config = dict(
    moe_layers=[0, 1, 2, 3, 4, 5, 6, 7, 8, 9, 10, 11],
    routed_scale=3.27,
    balance_bias=False,
    init_std_router=0.0283,
    vocab_size=19601,
    optimizer='muon',
    lr=0.00944,
    beta1=0.93,
    grad_clip=2.0,
    batch_tokens=32768,
    steps=10547,
    dataset='wikipedia_en',
)
Below are experts of layer 8 (counted from 0) of a mixture-of-experts language model. Rows are named router (the router's row for the expert), up (a neuron's input weights, with its number) and show model dimensions 96-191. Each number is 500 + 40 x the weight over its row's rms, rounded and kept within 0 to 999. Numbers have three digits each.
Before each expert's rows: "mostly gets" lists some tokens that are sent to it at least half of the time. This comes from a sample of Wikipedia text that the model never trained on.

# expert 8
mostly gets: " round", " top", " back", " end", " election", " east"
router:533503550537462517501562449536494507459479432475509499485508537481515500492494529540541499569478432447509519554530477566489480475542489517516521550487489476442492467506539535476586466443455465539551541573539478513531477460454480487526531463487527481426469485554496469559486462499514447433
up0:548484505430486461539520483581458510560518359501461496482518506498530513564496561481482520536543496500498516527500514548549558533533413552456577553405530476438551485475496495389510502466511453486566536550537487472582490507528550490531572489449509463494516471525440496563534542497476447450
up1:423507477475539499536468484433485524511584458502460446409524539511535522525400440494546463441511450600501497462478477460480479526574447535514536489512474436455493510483461411468525468403510510503498493492511524544459546472442496434457485470502535492534489470526478429578546512559496518512
up2:476517529485437503510500516527511405488532463552540543436530493474449495532489568441522522501526505573526538486431526505526495531510495538540489546451487498541570544508489547493613457475444530500455430499450369495504466545473483517455550489521555513554512506519472577508521511509514528484
up3:523546529455526480466532487504468487482495484483487473440527522495528512494510491541436512502519555468547517493446506461537535528559504527453489509559522567406500571443538468447402447425428532519490495596522453506487529443471487525459510524503496535482521579490585443523501411449486464477
up4:578454501524419464463557465528484532519504480532511521496489512486547396504480461476531509512501501508506557448572519431510473454496492475514508538543513455509534520407545534506481490447540563485491490568514502554530459434511508502535570459455508522504478506511441495539481489495491551498
up5:502478511483465499547491475465442524499492492459503459489497457474514565485507477543484468483523467443507530513545511483512400488517515460511482487431497536432524523469495507502473482503558423519505571547544433550520475486513536525499558517413521458402549435535502476508479460591588539530
up6:523469529472493523466464505517601472515526470440495494399452497534466577476557535444561541447582491447467541496554521467488470479499464438545545514468455455480534526470470492532483466442483488503545547486472423541495491549510509459543515450456511543479498517533465518484487459529624475449
up7:520543515544493517546495480488439521588524437495596453464495397530500557475443500457479504563509404477479570497529506422513553452537464519542529517496527467491575566470509526530495442470469491512542465555508455469453515509523480484521518555553509440514501479497468512526442557535524517568
up8:539478561541558530466545551564497492476472527496524494473557495575401545494502515495487506505569494468476511575494532532478470506492535498557466478510549462528472483550547449453460568543496468471581540451502507503457520497396418492485474468524490509479468604428425467570474476508540488504
up9:567549509449538519527584479501517560538469460493477525478510555516522500505448542459457470564510498568512559483457487547556438576530430506549495505582466534491444533502558521480555498461537532496536475538499500517488462536502496450479510448581533489441500508507496467467521499569468518554
up10:516523523561443424582542481556447455525427502485591495530555533480485534445443522516529518535433548481492414462453437497535511468552467476456480561419557509456454498496422511487522439484446538515490471496592506498483472530504478507447532483491479480448487529533513494509501490478524473478
up11:521435507475486493502466536492461446519571517505510506543566547457470413435517427498513498597453573457550533522521490509457495535494438483458466511459476547532563520518561477461566469513480526494493522470425477501459431507499498451472563468514573495517431490459444504391504491554508470459
up12:518471461536558460533485527516459484475408470527481446522442500475541517579500495487521540498480511489486553452519458548558477476465475520541471496555419505469525493548484530497566474540509483548436471461553537511565554518476513489524555389515425459499493546495403472512507514546461481495
up13:515519499527483466510554502489481495553456488522458597456479546425507463535520534493482503509460474481492544535482527461491473449540446445431472496537531505493470494500453532530565533457450445538549494512545593538430468500464530512485479526534516489423516530551511430491376519430542524471
up14:471542499571523520523483536448515483484507468448540479482573492517498425563473469451458493532569507508546472524394502542450443476434485591483492536590522526469481497567532459473522459468569437465516470582527495535568473566452504528520525527504541424466476494464502497529467455510448499531
up15:501511416500457454561542487535562517544457517478451513472515561481537474464468576437474501498523535454526571538445508522581558557493530449492510557455449528489548455451540463493530486433450545586553468430538473453546487493467544521535455445447499471459521512476463412460462478508524582529
up16:441494477516563504452486520526434497512445501414485482546458494430515526479519530491558602602481504463510518556473520534455509443563525548495470559572528477552505524507491529520455532518462510501504545492426547456457461487477448577539536460492522520502454475492511553504515524564505508492
up17:478549524504551567483521481490526458514468485474432541558498535534489470606483509468491468551470493477524479484544502494514512529423486565512522508572485611470511509521558584545527435539536578529497539559507496499425474421460496407476487516454489505458485503555467462487466437497484507440
up18:495564519499555475591555494527455507459566500416508485517392518505564576450486495503487601495503474503502473448464508558530471500541430554466462520555518455474469555510463474480399480488510477524486471490509502488582525511575527516470578543498407485497451461534539434440601458464467483492
up19:478478460494516470429527506512530451548435495482478564521540505436533457484497537508512495503526451520505528499577510463504449459498514450502534478488571448489505483452462507469596460474526403450442551460518467479496523526567488484477500505438564518473555555500505532499551433468509538465
up20:493484465499515579441501502546447483482442447431536497511532525467500499505458519520521490518459546536456526476485446479456501506454551541584532503476548448418493517505585506483503436511549546527426489493338542538509562480494508539547507499536461502440474557570527529496453519516540453588
up21:483486569539506508534476469547481523474505468407495499493581515532437469514549511485470528540533458528522467475488551487469528586561579445551461515531499441508491514474518465473547537472524475521405490469613449448453498512477569476434489521480490573414536522508462448520446463500542574532
up22:484463510521505509489534471524454499558512451507529489518469531513511469509572495511474591533413541484466458538499454462528545445476534505502513467496544528463483563453552484500505510548521598464599485500492523555498568520502526494457481450504530508510491505500525554478477542505497455446
up23:474467511511533513474432506483472512546449407494480484508524551508452464575565542510571476488483493537435486552510472493464451432514464504491549524437437489463515474463440484424499581443485499496488480510465496517483529490470529572587443503514495505480506517492464537495493470515471538490
up24:515490501469537602538516521456368537559511452456512496464459522501488552547563449500500417543472453444598534482524487486549508543512536498485460559496481493466471485467508513519488432501473398534491458625532474573455499489441471519490424522558512495430446515550459471595538525487542502448
up25:489485561519461508556404519486442503465544424533552451502493531500521623520476478496530519571505463477498507494485528481509509533472450539578503495554557484511478490483476539505448489523438510482566530532579483544522521487497534487482510532490495481465468449503440453531493487521590524483
up26:556494558471553467498579452502492513465514524523513454485508541537515446478476400466567512510507532484532495424473476489528481474489438474477494570574462571508465531476516508417497599502521515555511488509504575485527375437481507460494480596488487451497498497515467561444489483504484502519
up27:507506411503510523500528527457533495493592495447405500521548438480500487522506445475478433543465454510540476508491497459574506570500530500516529524542555398523574475487539551485558456464447477518431546528605430558451459449463434571485540484458521550463518517483447489503529485530509557420
up28:482443517506448459504505484464457452475514416503465468498465534495560548492526459505521551497566578436513532527507474496556561486485455538495483531493566492450482534421527434452464496510473522539452473531515411484537481492545523520527534507380521468424505552532581536513494470511455464494
up29:477598546502528499549514484483504599496443453488531513510440492501486481503519527490582595454490446482439491444540418505488491496512495522508510497439448490342526449437491449421547532500529502491443470572535561485447474526532503461504523485482457419463488423518493553481517489508504513476
up30:420449493543552477533492516544535456550458547525521511621529436478496460525468456540470488497476537490434595508511551532454447594500478470464524505522541540492478498470578538479488545479443524530457458456485487499476466523472519498475488474500488585511482476568522530516521561429482520473
up31:456533568594484545409494478514502520482543502470462519535493609438471509495489465521565563517496505539451489461433463525435514492590460518474519565514470503432419459540466526526482474448473522534469502503530528532512510475549505491471541462418520476415476437564553513468507516536521466447
up32:516533547425518578440542453444452529452493565520511542458533528484552522485501437564493501489582503530430569542440484559503481571596440488533572497456455520558499403469437546545477459433427493561463505582490497435522469493506532526552567447528474465449463520514529487546488481437519525559
up33:492506576546504459469494507548447419431478457517519528450515448472541541516471512543564568528518508453481503540550458554388503481520519484437450496557515515485462470521483495464528488456476532379538481469494577518505459469548457508541483537531483475458486532495437551451532580504497429497
up34:484463547482534539460596466462474561603494559446514510481530541537457529469505548468487537521495457431486547493503428455508533528501458511478562475544475522527591491516511527531484538477564531551537472435524528595521503482536546490489401546527508539521510450521455545470547567429540377487
up35:522448531480488574526509496517493430600489426464520533483543476526483592503514468528470562540519490457446511483561484462480524435565511506493513482512532452504461549507432541536507499441478504500611459505520463513533488430489478507538494474520494472487461460634508492540492566481514543560
up36:518486465474549553479459516498589576518517536525500497485518507482492445416481534505546478494463492523475529552634517471468426499566506544479508547539557508413528524461557579502498562464465452465531517426537509453514517496436444506518527469447521536449530573536376487613530467533491521458
up37:569487464534450464426521490421535444469529422540499552491456503563474426503535492433478530534432492498565495496436560549411470521509528404510504494517530567497455470504534500478509498467439485515522518525498526570514545486526487531488504488446492428489506507522580502521502503562512510488
up38:543462585531497483484541470547501466556510551479454522434553439504519471490483576479537458604490485466524537550512459532531519537472494571563530467500549447508433514495487564429548526470411523483492463543534543476551450475474466453502502485509516407490477507481586499565440462433495507500
up39:502469535505493534514536464477528530524530419459505483522502518523457505480499511477507513441469531551477465463529562480523517538531408581482475537476429464541500458540534487497545478434543501480505519482411541481600461498528484482481525490477523495449592485551461498579539449371486453540
up40:507567539512580533463521479542469454502464470543551507511507449511603590548483505501541512523416505520489453540559516483433522567432536496485510535535525544482508461560526493553521526436505493519517556486524548492526518522457537561454543472445510540521452425484487517507510406497490512528
up41:446482535459491562527465464475493541460519518466404521480472448540455541514417531459519539479505476526492594424521507518456496408479433542529530474472478486472517521483444494501551516437458470482519472516488522449474480454498472530490463514445497497450505441540383489548549471509553424470
up42:541535538482443467495524484483538496517527475496520523494480472464544523520534520515596498460489405524444470544501470541522466491517502576446499523444524459410483492538439555483501458497424560523500553542498445519462545468465527508462453415450519486536524468482549572546543506511557512500
up43:576461434473478497469452491518491506532493490487508472456508529462506414546550470564460490518502414476478552524513572471518476478524542502481498528467546516475504506475487485495444513563546480511526507469464434476554488478448488507505524500490470497448502484546558439409518538472519559523
up44:475496400541561468603441478486493557490483561419477489495528589508500469484506501472553489481510413489469432473431485529483501553486563539492507516510505583474547494453460449476499523484537542434508478509522464514497481485498533503525507466482531489458481453490481480531498497529478557510
up45:456528470552522500538574468512569488508479447530483451578446613502481550437495508450500533509507535512535477567493482515537446428504517532484446502462499432445474523464503532487478503574532434548583582607526442523562508477527421534532452510490505500444450503518553413515505385488488475397
up46:516455539487501520529554525457457476596479464547561457557528514454506489474458498485476480556572383461494588471535505529523500459525476503601503403504489531561462506518558599474519455486501513461502509500515559472502524522572550490491481451544404520446513451448533464554441474482489490461
up47:424440479459534530550465453576506515535429472509547578485508474462459407441491435471529506432424521504470509497481464479434509529567499489457481486494493503482550503462454528519481466459562489488512448527517447534555573540520454431578529513557516548508469513459413525456551443475476474471
up48:561464535595511460440483515556523590444499506546485506451548499503521506419506595452598538498483516524511461511557432497556422472520565534530521516494518543491519512537454482478504578521497485501524507519526421520567472474546428516423458525489512535501528515454576559518540506524522446504
up49:524488463466560493456490511458521507475458517504522505538584512484537422473520517532485497438535420471547529481505514493503483483506482489523590454459594473410507431490488558456518451499490507535503504461484488440520401515517441514498445505540522500509498517545521485441520497541587497518
up50:506478501524460579494495460554434547493519411535494507514525470530521505501496459483528462542521509423497492470470500525534481536419482547521461458399530512519505472526458515460493403532467582514520435486479519488501502481477560521539472462532503432468453524558464467575475515506506516467
up51:545497496479517550503486506549450537452495536528560489601480535528477523470499459556502545451485519437500433487531396570461503537436501502412515473461472416523511498459545467496496554426490511482565539559476541586497521502546571451476471514516499442540478529439412523524509530494439535542
up52:475505549515491477530492514541486436506550428562455540448504469597491519476557488515462468510496480569492474545514436503378505507562534536515496456523480421413477510503475536496507440495528535530504506503519394557509480415525496503496490447500524455461570504516456455545515477497488479458
up53:533465454520497468505506501519487540449454445546455467478451552465527500450517493483460446541521513539475530528414490519522557442517524473456408471496570459494511493527543481484487519513481486498433506511506555459510497411466550513491504475550491467522539491448562446554512506514562497519
up54:491470506518529428548419406543515547469506496544458497462543561557565467493523478489565554549540456501578533497508480525571587509537499554466467541470496557566475572481500471519482484533514518581479510451490521511523484546430509506497572485481538523460550474517483471511513514442454583426
up55:543493502535461554555521435522468569505406464521600507461509516456447480597486443485498448583464533486529472512430446540489548451523542497566460525544546487452501473507431494423549554541502500488579466505506530494503493540528562472509546561540504451553525488542448435498527458486508441544
up56:560500480462471487498520469469468474461533456517524435519591554545409520470491514526454514470463495464526536497553539606492540525454521552527483537486479425503533471456507521455550509509435466428555534437575434519509504491455459534512495411473600506475570537518536487525505457499564521541
up57:461430510523554419522499546498542422500495502534488479488555570530538482481542475545487508536513473473534471496508427502458543459499461544480547521613506562498508486503601504499509506500426541546636531535494482505460508434580487522492456418499561521492484483552486455539541409551540437526
up58:512493493480407569507470495428507544533426446477566470452525476585461510436502521505471511557458495503510493463471531497602454490540431446500510482498503461568462505561580517525518532546488456441504507516529508492578543482517537471492452475504589517437481478431523462526529483504515463460
up59:473500444519485572536546469522521474548386576500534509498514476507448489495513598531532481494502465456508493535464619518558490488481480531485488523528509529511434534470528516436522538468489511548508463513542466477447495454481449598557483538540533404475494502545522512486549473443400445431
up60:517572538484570510512461474476494514424499488530497537435553511538559471399528565572511565581443425471443516494497563531433498462503495574502537546542513466461519475498489514518493487399435511463524530540576507579487517543518475495472491486432549429502431541438516481524532501474433502519
up61:484437577503484466452544456433521503481461469528505561487493501496521535434446536534572566469500460520456529510472541521520415525566466524472520479521548508443464520570498512464510444502525517547558486529571507502551480425504446522575471535448510557484489531495491522465486511495523460466
up62:497434548441532599468523471513476547446514464470503512508464517523498515487472447533504515561511584482537462489462523582476546513463483487442579468541447503525481508540437559486591423452484564563525510541543514508550493476500541433556534498541523431523518567572427521509472500553522466511
up63:569455535474582473509555480564465481437508498495513512511470556485522485494445510535542490499490526485533500486541604536480551491494514487496445467435488511510485456443529497461515526446528443422551576505478532442532478549421456510575498467478521400520470506482490557460491494450514445554

# expert 37
mostly gets: " played", " won", "andidate | Votes |", " started", " scored", " defeated"
router:494472464587494513508490447505448497477472426472544542504491469485468488452505490527522512515464413456450464509464446554478479492535481514509507514490538471458485455536533510514560480476439458556538498543477502484523487530518496498515486410450556487495427493584424522516534494543471489453
up0:431445506480471467528462508492437530543483428541489496430486478513473489443502521473523522416510493506493529489462484547472454533479562517506493466498611500435395574480528467498498513449510447439532517491553606506561470561534485489560412529496509482445483522464473525531520496522547455493
up1:517515469508457524531472419531434513554427386518535547529510523537461462499509528541480475555441508418492401502553559519484545471534473458555529520525557515451482513585515564507434500473491503519428500522422579511480526553479510512560544467502541553535496471472537535566509540574434457534
up2:538490513503533473501505600481498451490552529461500413469529540414572471479489428460458514458560451460444525504418496570482541591494546521577425584528448491469560470486531528445472516498427468462510440453573555512519529481449557478543485518456493484453537527526459479510606499475549500543
up3:514524466474471527518483482453539486474493510458512463539536517522511481494517524543497429502488486566472503540481517502576496480451538549489481561464444543514510485556516473474493560538490508442452449466453492485519458474446488517450514471548519438477528531548517473456551502467493503440
up4:515505479583482545555494440577454489517519475483478490462527474468527494445490499491517493541461474431510439476511475514523496539483488560615491511493484548458521421519471479506522474461502466498497459472513461568492435517537510578589512442524566495508486532489491438404451491449489455469
up5:483447467503526509429479500450509455563515423528463482527511465455461439474528496501562433463456446472495481458480506505509506540424575493496421433504505504456556450547458563540500571490535530529463486490523518519515431511512545531552487472511594525544511533498493543502551514429544429433
up6:488443502558501532493522421512480495550532565438450523522460492453409474487463522478453467522497612481543531458530421520493575465481485481510553518521558534545565482433539437485552519507537496490474490462441439487474527533525489453485460503432461557478422513491484571463524598531499514507
up7:445478559507454511443498493437517541446472505554543555509503501465558586494489495489555542505522506463495453466466509513516451492515488491592468482511535473469492532512490528499530476515457428571491441504508548505532497537546512511484557547460477494513511495506469509438511513481491539543
up8:524456503548507480461523448502502506508463524530563625530515569531476519445507482508534560576452480473496538467529480446496456523550467496483515501474469538520490499465497544572577536518441478464471542480408518505526425460494479439522468492499524443523498491430514594463531582500469544512
up9:540489457470495506521442490476496464518458453500481514597521423494458458469483535515460430473488503488504577507553507568468518477430508427378485483494578492458582442535505551476583507436562492518592458514510511503450512582459478503479595498514476576513484463479419445587517511548614425546
up10:431540495466492537489525456546525514481525514549501493463507494526442465492510480503497508453523481507508510457473415564478507501544499562512503441539532496529402504510536484508604500530528499567510513507529502519454486519494523507450514498552605483501470451568445529528467495482524493563
up11:508574488445464520491477543446406484541393440437373442477459520471523514513470494507478519419478506497510446514430499509553481496521482506444484491479526424513571494510505490544497479460533466470515497480509475443479497535504494452474443565457490606534515555442467487522548540584459496518
up12:489462486624563512528461496514463492511538578455535478503483521438524426431475482502479481519462506492440512488405508481544486512551527492538562465497541523403525535549589494554454463389439568567507541487491494499464507538496417442443512526564474554529528415536459508472446484509530472506
up13:526459454503493459499497545466491456508523503526530530491498447476544473577607517518484453500556482458510448521472443543461458478470440508437504476560448438537519488462484529425550446458534492559518480499493605520501572502485525534516534500523421518546556574545537457513482520482503456501
up14:510495546466469477533497495449475496601586539417529512562489447449572576430504515526479492489515491407444443508552499573506506550574480447517538525589511560497464529484512512508524534425473494556526483494505497481496542547486528564607483465550519551476581486519473519506410460492497531484
up15:561478465549570494514525600506486559500486510526455464501518454558505533521502516515512532591478429463497579478494519551423529520500622540501556512524479447530490473502491540449458475509467550515543402560488435509528510523509408468503519493464470464478497440512453561458532570418550460588
up16:479451444550527555502504532536490497534471442474474471457519480458492462478456550603471508542463434439423491427414456565472523487541512513484533471487536468526500561531531511527492509440485491498518582503406490498399474497538524510531462487597463537566473408491475459506464539473548416549
up17:472503483560452492485544501477507489529475451447465534475464473444438556471543553443465529507550512463486515569484501460400499473523505523505458500510517481527542525540515472606469507476527524477558485477483576523569482551546490520543474486492512511464540466525492496544458519495455510426
up18:541562542473483491450472505528433500438532509531581421460441480488468541516486497534526511528512555462422393459491483510477494469513471536502485465515517507472518449526508446493468439568458481527489497533496542476547522486528572440504479441487510506582446431528544489480485541589447555538
up19:518501426513488523574506503413456510526470525516440587531543524535402442520491468467501514469531455472396473479460489498512492503471440433525595458473431545457539504480512494523489444535519443538460484495573479503474454502564504452481534455523509469601571518562475456550494471535570462438
up20:482447472493512535489480526474544491523544511474525499470498444488495485544494510531509458549458522432440531464546459498512502545517527519538531505498481496463502496521506587498472472531461447492481536575473512462430537475482530487480508501463542512511414494585521505534500490527484532606
up21:521572527498487506476518487509494533503464457511600517582453559461458463547511479517488513509420445601486470532474476451489541427516581492503504475506486492555514437555497566500458442553505516517502469491493403491514525522455498526438546470490482548535529496535478513543539513511486474482
up22:500499486509527529529450537454476518534508527428484535545502537559471527533491465506488529517501488448497462502509497515472501494504485512526465542481509517617504484584508531482543581473601456478485523493473513472427496448453471519597534508539497512505439514496497494492540505614431538467
up23:533472470475543507445484528527466520470493495500537500543557553472543537511441485482543532436542392529426518479487521473451489420549509525480529476517468518460458436497473488519479534524411478446505524512479491499513521535481516475494558565479579477482592427566449557476536481444483514455
up24:476469472518488464474487513497479521445457509521487527499527477498522542484486533459541513547467469500402520478479515498522487459539507510462476514464466481464608441528487470459600498452523455514501444513486521415547480445524587486511533485551603480538426517521399476554538421443438542521
up25:479522519502459552503491451478511534536478478433448593446448431507511533490408490485541495448518439472522524591494516432608498516554510535500483458510553505453474540522524484510462523453526452519508433572549462542555458488557532528478512487512493485466488479517518482609492531520448453440
up26:510459508557532535527581484465490442486501472576560515578499554494599484462504496519486451536532561499495494553504437544565472511542430465503511573503534565552438548451510532537526443506447475540449461524482516533529451466486487535548480392491515471481497525504487500509520551481498561480
up27:499553539510494498538456484535461463529527474497509461494528600377496474503482436522505547480469562567491469504462394529541506529452524511509498530530579492495467480540521463488463570544511539540517497577497484499448468454448466539502504452492483467500454543485468563420529500474493578492
up28:489505451466502503468508481469515538512478506488447533463587477463487537503483420507522515584594513488470528470520431489486433497519525505474571484503515386504464542567512512469516525517559528511502507469523458527410428534557492464561498503512521506459502511538509516467466485512469570469
up29:548488523551486561484536461535418454485507458521405526541532544547517504550483527501506519630485475541539545542479486464515495471491493511511532569560514474528408605467549543459503477500515453487516485527446503536450539451443448523520508479465484501445465463578470437520393493490508478490
up30:553511503606460497551537522481427492480493455536542500452552536542510507549490468467504504540526489520540499471504434580502474456596521527453463526513530452514527433441477420511548488445374524496537510491458395561504497456497462519490492431556626487469467539521496497548516444524485449511
up31:518516453514546466480458420487444511488526411520479522455573480471447503479439492569520484446525490501513524472438487487481432478525457523563414480428495530539536489490473535443557538466507468478488510478466535471478418553550472486453512488540478492501463446559458476515512476543489558503
up32:476410542406497482476563533487402457498532519532542537483506512423456490480436500515555474555474443553505517523550578522548547425525453520536491512526556554509519537525576483557535504492492514532487527471487565537490476476498506532488449580414521508581534574478528561437503505465523507504
up33:539483571533470468455499492545433455473499423562515525503514537531452489449504577561469472535516511450514533478448503481415475491509539494512494489435480511485407459538457491557521477493570509540530494505503469463539480537476577494463469535538507500455518475470402504455524548565532531457
up34:407532547461458433486527452559445538464566494565460448520500506466512545459456480484449559485535499498457447493510415479567512564491493444529505440458506420435474537456527480512509465464505527509458443512586469557472444516572490470509517473552508457421565513593474551517438520598472464460
up35:446468504477502533475481460503506482458462512529533507484521530462578492487525508511541436532472496518477404527454488498474471575530548541519439484469518594498507490451474495547428553450503515510552530555539491504495539539458335483502475500517486507449474581442445467514492545489465549504
up36:500575536530526484543519397551501490501482594508556396460496502514481510531452517513496508492515564561416526477443458521508455557502510474510526504504492509506515507442489410538468508544470510463504479453526502511529477494551454472498409437507514503485450485500520488453523470521455511472
up37:490476486578400478483530496525436476549452530484425547456562497478471507476528511458551528479509383516457425439508525486517512446458465501504500564463451561478467521567454536516522484505518445541466472486541517508470459497516460519533475492546524453424486508538510516510561496482519512474
up38:545496509533506477467491506515503515498522500528493457497493571548532546438444477546471529498482471403608509473501455586570496508485446477518523466536506587477495493502616491531509471568495547514515554540493527491459441472533499516513478428498499485508473458483462453495506469499513500549
up39:466485552491476545462459481554482580498494535437511558506480475476461427457480449467479480596485503530510490520518530462488456468511536460502474557458522464463439499500509493472472472484455445437532503508500499559527489512546525446464501470457480545518521521531452551474502483454497422549
up40:489546448549515506503436477457502488482487498519556495495536467522511495558500470409536547503584536579451472420472489496451459523500469524541485455481484494453582514520573493486490479503444532446581496496482470485494519506467575540502458415444490530537470548607410496473509385510540515512
up41:501472507461543535520464429483463517498444425471528441589552406504532523535586588443542471530520488478441509521478523470498514498550395522472469489501545466494489491402529500448521450463537458491563487527467454425473513531544462481495475473480545454458477551493495495391528493557490505504
up42:551460476459475490451526457488524545548481482481544533514462440475507539443527478518511609428441524548445556506510530554530450448541423533455528469482506429468518540515514563527474454453463486561600602590498473484490489548528490491523514490485479481524547491549492449457485496523445466462
up43:470469510491500592512511471551510550554501532432504427491518600500478515556501514525437457567470444437514497524512494479547514461543468427501550471498504571377468485515516469463526580495530532504496543488515533488480511520472525527513507477507515523512471463584503495556498446467500447450
up44:468505525507545505475484467454530506470463439427468458486446466545501431581469459549528524432507517551503555525526545434535566486488515496474516473579544440437496529507558527468436435474446523503399517438480557466520489413520462573564505518506498485470520518410472542504535471508517473554
up45:561543500517464462515471503534463520482470480456509510530543488517474525525497452483472548569520481541517501448484513467530484589559557528544510544527537434493440530487501498586523487552463451471510517560473487498457468564500455444481541446487442525489480481499487497489445502463511523475
up46:490572561501541560555501502509549480472544501499491550497456531502508502490558540473476543523440450517520484527521510495395548496555478495534502468491496464498394496441519538505532498561439458545541485556488493489611490482459477440416530463421525458494485440510468574508420499468479491466
up47:523356443528463452485492499479469513490514526472462559528460475495503421491460535447505534445537472507475520512585461478507492548559477442556496544561581414497517464526453519557499478448559483477519507517496468464567424559517504483485523470457549461500501510439439506524492491429531447440
up48:476501471516470461501528512503499512529510502493526562430510457505378504533482458466464425536451486473480458462488471556518506548559525498525565452469516491470438499535484491492536513470418399505524490525449486558577514461502549542486450477405573469517470539553535504538448466525502501478
up49:495470474488560544514483478508481517506492473481512548494504518488512537479468491574456482550501510543462462459530503570538503578539487499501448500463492484563600498483506546507521502473511489510510525486511459488467473548533552465479488488486522528494541481496469505457512540496474507533
up50:515454478482565474489455508530547553452517470575545535502517451453415508526468463476523544505410511540559565558441494399546510402502448497502512448479466504441485555539566539452559476388503474560483586479484475559561531542507478481501493523460507477514489477494489529477546491507489452565
up51:497465503504452536527555614477434557477483470452494533542528478530598509556534445504450504495534505420496502509510498516433442416496521475483553570542474490527517534509526506524414514433527512569501509544419474539543445508434548575527503545525502495498538478549480467534501487483423546507
up52:491519461474442530580482475459488495481525495519456433556451482516554530522447505549516505545510518453457471516533517474462425537419478476457550500552591490502524565479528554592544541497432512493520476481372519524451468507463540409462458492540524514618524453461535527535511541584462582502
up53:456487505516506434529522509525540498481480458542448492486503435518508512427551558483513504479492470539496527466476410563522421485493503506581521563515520476518492516499545471490447562514488492529448520480546495516490482586548508537432459502532548467478403443490528444522497480507561469417
up54:506467541483520461487525498473498442460372548493548499555501468475495451489494580517576523500530503455538512503448538543490474524395531395490542551453459519540502492532486426462473507485479520480526479539463527478568547484565461443445476483511534415463429466501472489517537440544451494555
up55:491476495463533550518524477537480475475490478486468595502501545479455517543516542502463566464478515487513438525493500551490568502531477483486504529517428497555527503500517521465516527432470563520408435527560495466401570464514576517503438488525525468489534506462545556465488580530416569454
up56:489564523524518502512498411476503528507485480529584586544518470464446509508436435502510480508499495496558476465497437576426472473577513518506557458540517483518477523527521550495522493583475488461491478522462472532525521602562571515454484507488587554520486502525428482462439472572546495459
up57:538473464507489568520527474546424519489536482511470474543447495500560510491538499467491494506510536497486551423496486533411458524549532532498552440474440515538511475517447504511504540475494390476507534534413471535518482514441533522457533463488486469506524515553507532533447519513525442508
up58:477453467482478521537522547510509467536526482457548463522512511531486528462545478480500533470561456518472522467504466504443426478437503499501511505551517548457536490494474428542502523463482534479437488462544512465535496491561493500520461501503481463425473485469477547520512537461496469559
up59:569550476493538484553496472524517517528473438504482542473508479427488553502524481412539564524495531517440500499433533513497473542521479531491542502477544537487506464495464559558558506426537519505526522448549533470452499538471487464456441447457573549475421530516479438558518471517504484517
up60:418517556474578500519476539512486467489502455467524508517537463539507559433514563482500442505529461408434457484456505623497472539521485494479567593445528468456491532494518459475506501501507600490521526570484600452492411533545504515539506483452464479447492534542495554470551557539490562434
up61:448484504551518577520516430495432497502444427493500502503527439510523444478513503512477455514500473483557538504596566506473512544482461515433505535448552519486511500549462470451553502507515471548522580496505477478483572533479484527454481482474489465516481480577464467503492596450535532444
up62:539503532589490492573509464547530461562496444422523452502501513480479466489494482501513520532563520572473517526489518480503559571533502542475525497419483388498447487459522445434528541582461453436466514533469397467562494515524496546434498535445530538470511476493483515504478440492516520461
up63:441477452468508550490478509530468520552483476520481465477506503439515513420499483454517474529510480504509437505486413503434489514521497488530530525444471526450541491519506471517517577384492520571482467479507574455445550501494505458500532451446499465443429551480511537536579498524468524453